Weights of a small mixture-of-experts language model, trained from scratch on English Wikipedia: a softmax router.
Below are experts of layer 4 (counted from 0) of a mixture-of-experts language model. Rows are named router (the router's row for the expert) and show model dimensions 384-447. Each number is 200 + 20 x the weight over its row's rms, rounded and kept within 0 to 999.
After each expert's rows: "gets" lists some tokens that make up at least twice as much of what it gets as of all text. This comes from a sample of Wikipedia text that the model never trained on. Tokens count by the router's weight.

# expert 0
router,168,205,189,182,186,196,168,150,209,206,212,209,158,204,238,184,182,168,209,208,198,213,224,209,164,208,214,222,177,228,208,193,223,215,202,210,182,204,184,193,198,176,210,197,215,209,203,199,203,179,181,213,203,187,205,182,206,196,201,162,250,202,192,218
gets: " (", " ", "-", ".", " \"", "/"

# expert 8
router,234,209,217,207,209,189,214,232,173,200,180,168,255,212,228,170,194,210,197,179,211,221,206,185,200,213,210,189,188,213,176,214,205,237,241,191,228,222,203,193,225,217,191,159,197,215,212,208,214,216,172,209,212,216,193,238,201,189,189,183,210,206,223,215
gets: "\n", " a", "|", " D", " d", " March"

# expert 9
router,197,201,228,213,200,204,233,197,216,202,207,210,214,205,192,175,152,216,197,206,209,179,215,198,206,212,196,188,201,185,206,210,219,164,243,194,208,202,225,167,210,212,203,224,203,222,202,207,198,213,223,194,201,196,210,191,199,225,190,218,221,206,190,239
gets: " not", " also", " be", " is", " was", " more"

# expert 18
router,184,174,160,204,193,197,197,167,204,190,211,207,192,201,219,213,217,202,176,182,208,189,199,213,236,190,184,233,196,165,210,170,235,166,225,193,189,208,237,221,177,191,235,221,198,188,222,204,158,204,205,176,177,203,186,197,204,205,208,239,231,165,234,216
gets: " in", " to", " at", " of", " on", " for"

# expert 12
router,234,214,217,213,217,202,201,244,188,188,188,193,265,216,225,178,166,214,199,210,210,189,207,189,211,207,218,182,186,227,195,200,215,225,209,180,209,210,208,177,227,205,190,162,203,201,197,216,211,221,168,209,203,205,193,203,207,207,185,182,231,202,211,209
gets: "|", " and", "\"", " by", "%", "ed"

# expert 7
router,245,219,237,208,214,196,213,216,176,190,177,183,218,209,216,185,203,202,164,207,209,197,168,189,208,220,209,192,177,227,190,214,211,196,225,182,213,207,199,186,212,205,186,148,204,206,195,211,200,199,189,202,208,216,184,184,210,194,190,192,186,198,194,197
gets: ")", "\n", ",", "),", "|", "″"

# expert 11
router,178,199,188,213,186,226,195,178,231,174,213,182,186,196,207,207,222,207,225,241,178,215,194,208,194,206,199,218,195,202,195,216,171,206,189,191,186,215,216,199,152,197,229,212,204,171,211,191,179,188,233,220,206,188,203,232,195,215,211,185,224,178,213,215
gets: " |", ":", ";", "-", "=", " –"

# expert 4
router,235,210,192,214,198,198,185,234,206,216,187,186,218,211,160,209,193,194,202,206,193,214,155,185,241,171,178,185,226,207,184,214,211,183,207,241,218,191,183,226,187,203,191,190,205,223,189,200,200,237,195,204,189,156,218,241,197,178,216,194,191,200,223,185
gets: "0", "5", "6", "8", "7", "4"

# expert 17
router,252,200,213,219,213,183,202,229,209,181,196,196,254,205,222,178,187,217,182,183,208,204,196,185,194,204,213,192,194,208,181,209,217,228,224,194,208,200,202,176,205,212,182,164,212,191,183,215,216,223,185,205,212,213,177,206,212,188,189,194,210,189,212,218
gets: " ", "\n", " January", "°", " December", " May"

# expert 1
router,195,201,215,210,220,190,210,248,190,194,172,172,271,210,219,177,190,205,133,198,212,223,206,191,218,212,207,198,192,216,203,211,188,217,225,187,215,199,210,180,223,217,197,167,205,193,197,209,211,233,208,208,204,204,174,202,214,206,187,204,185,181,193,199
gets: " the", ",", " ", " The", " and", " his"

# expert 19
router,194,168,194,182,181,201,200,223,178,196,198,204,158,209,184,215,180,212,225,181,211,213,225,205,216,196,186,189,212,241,210,218,205,188,175,208,178,221,184,206,192,169,191,187,187,229,177,190,202,198,198,223,197,224,187,209,192,205,199,189,222,245,187,181
gets: "1", "2", "0", "9", "8", "3"

# expert 13
router,232,204,223,203,216,186,201,211,185,201,176,173,279,207,218,168,175,211,170,192,221,204,206,200,188,208,205,196,193,224,198,211,237,243,230,181,213,209,195,192,219,209,180,161,218,203,192,215,213,240,186,211,208,224,177,202,217,205,189,185,196,193,214,215
gets: ".", " a", "\n", " the", " of", "==="

# expert 5
router,237,214,230,213,209,185,209,246,201,199,172,187,242,206,217,183,193,206,179,187,201,177,194,184,177,211,216,200,205,190,188,210,213,242,237,184,201,210,195,176,216,201,192,179,211,216,202,208,211,220,188,202,211,212,172,192,212,194,180,201,206,183,194,212
gets: ".", " which", "1", "–", " that", " Order"

# expert 16
router,239,210,216,216,209,186,199,196,225,173,163,179,243,213,230,183,190,207,193,212,215,207,210,189,212,221,210,192,186,210,181,208,199,226,184,199,219,198,199,181,223,216,179,187,212,201,193,204,219,243,194,206,210,224,185,225,205,196,191,183,204,176,196,215
gets: " ", " and", "1", "|", " —", "'"

# expert 14
router,205,217,245,202,213,186,205,210,178,184,183,150,233,217,213,184,181,218,140,208,203,197,208,193,220,215,212,201,186,218,187,205,194,249,210,174,213,205,195,181,228,207,200,158,208,201,184,216,210,236,182,205,212,220,183,221,212,191,196,175,190,200,211,226
gets: "\n", ",", " ", " the", " a", " and"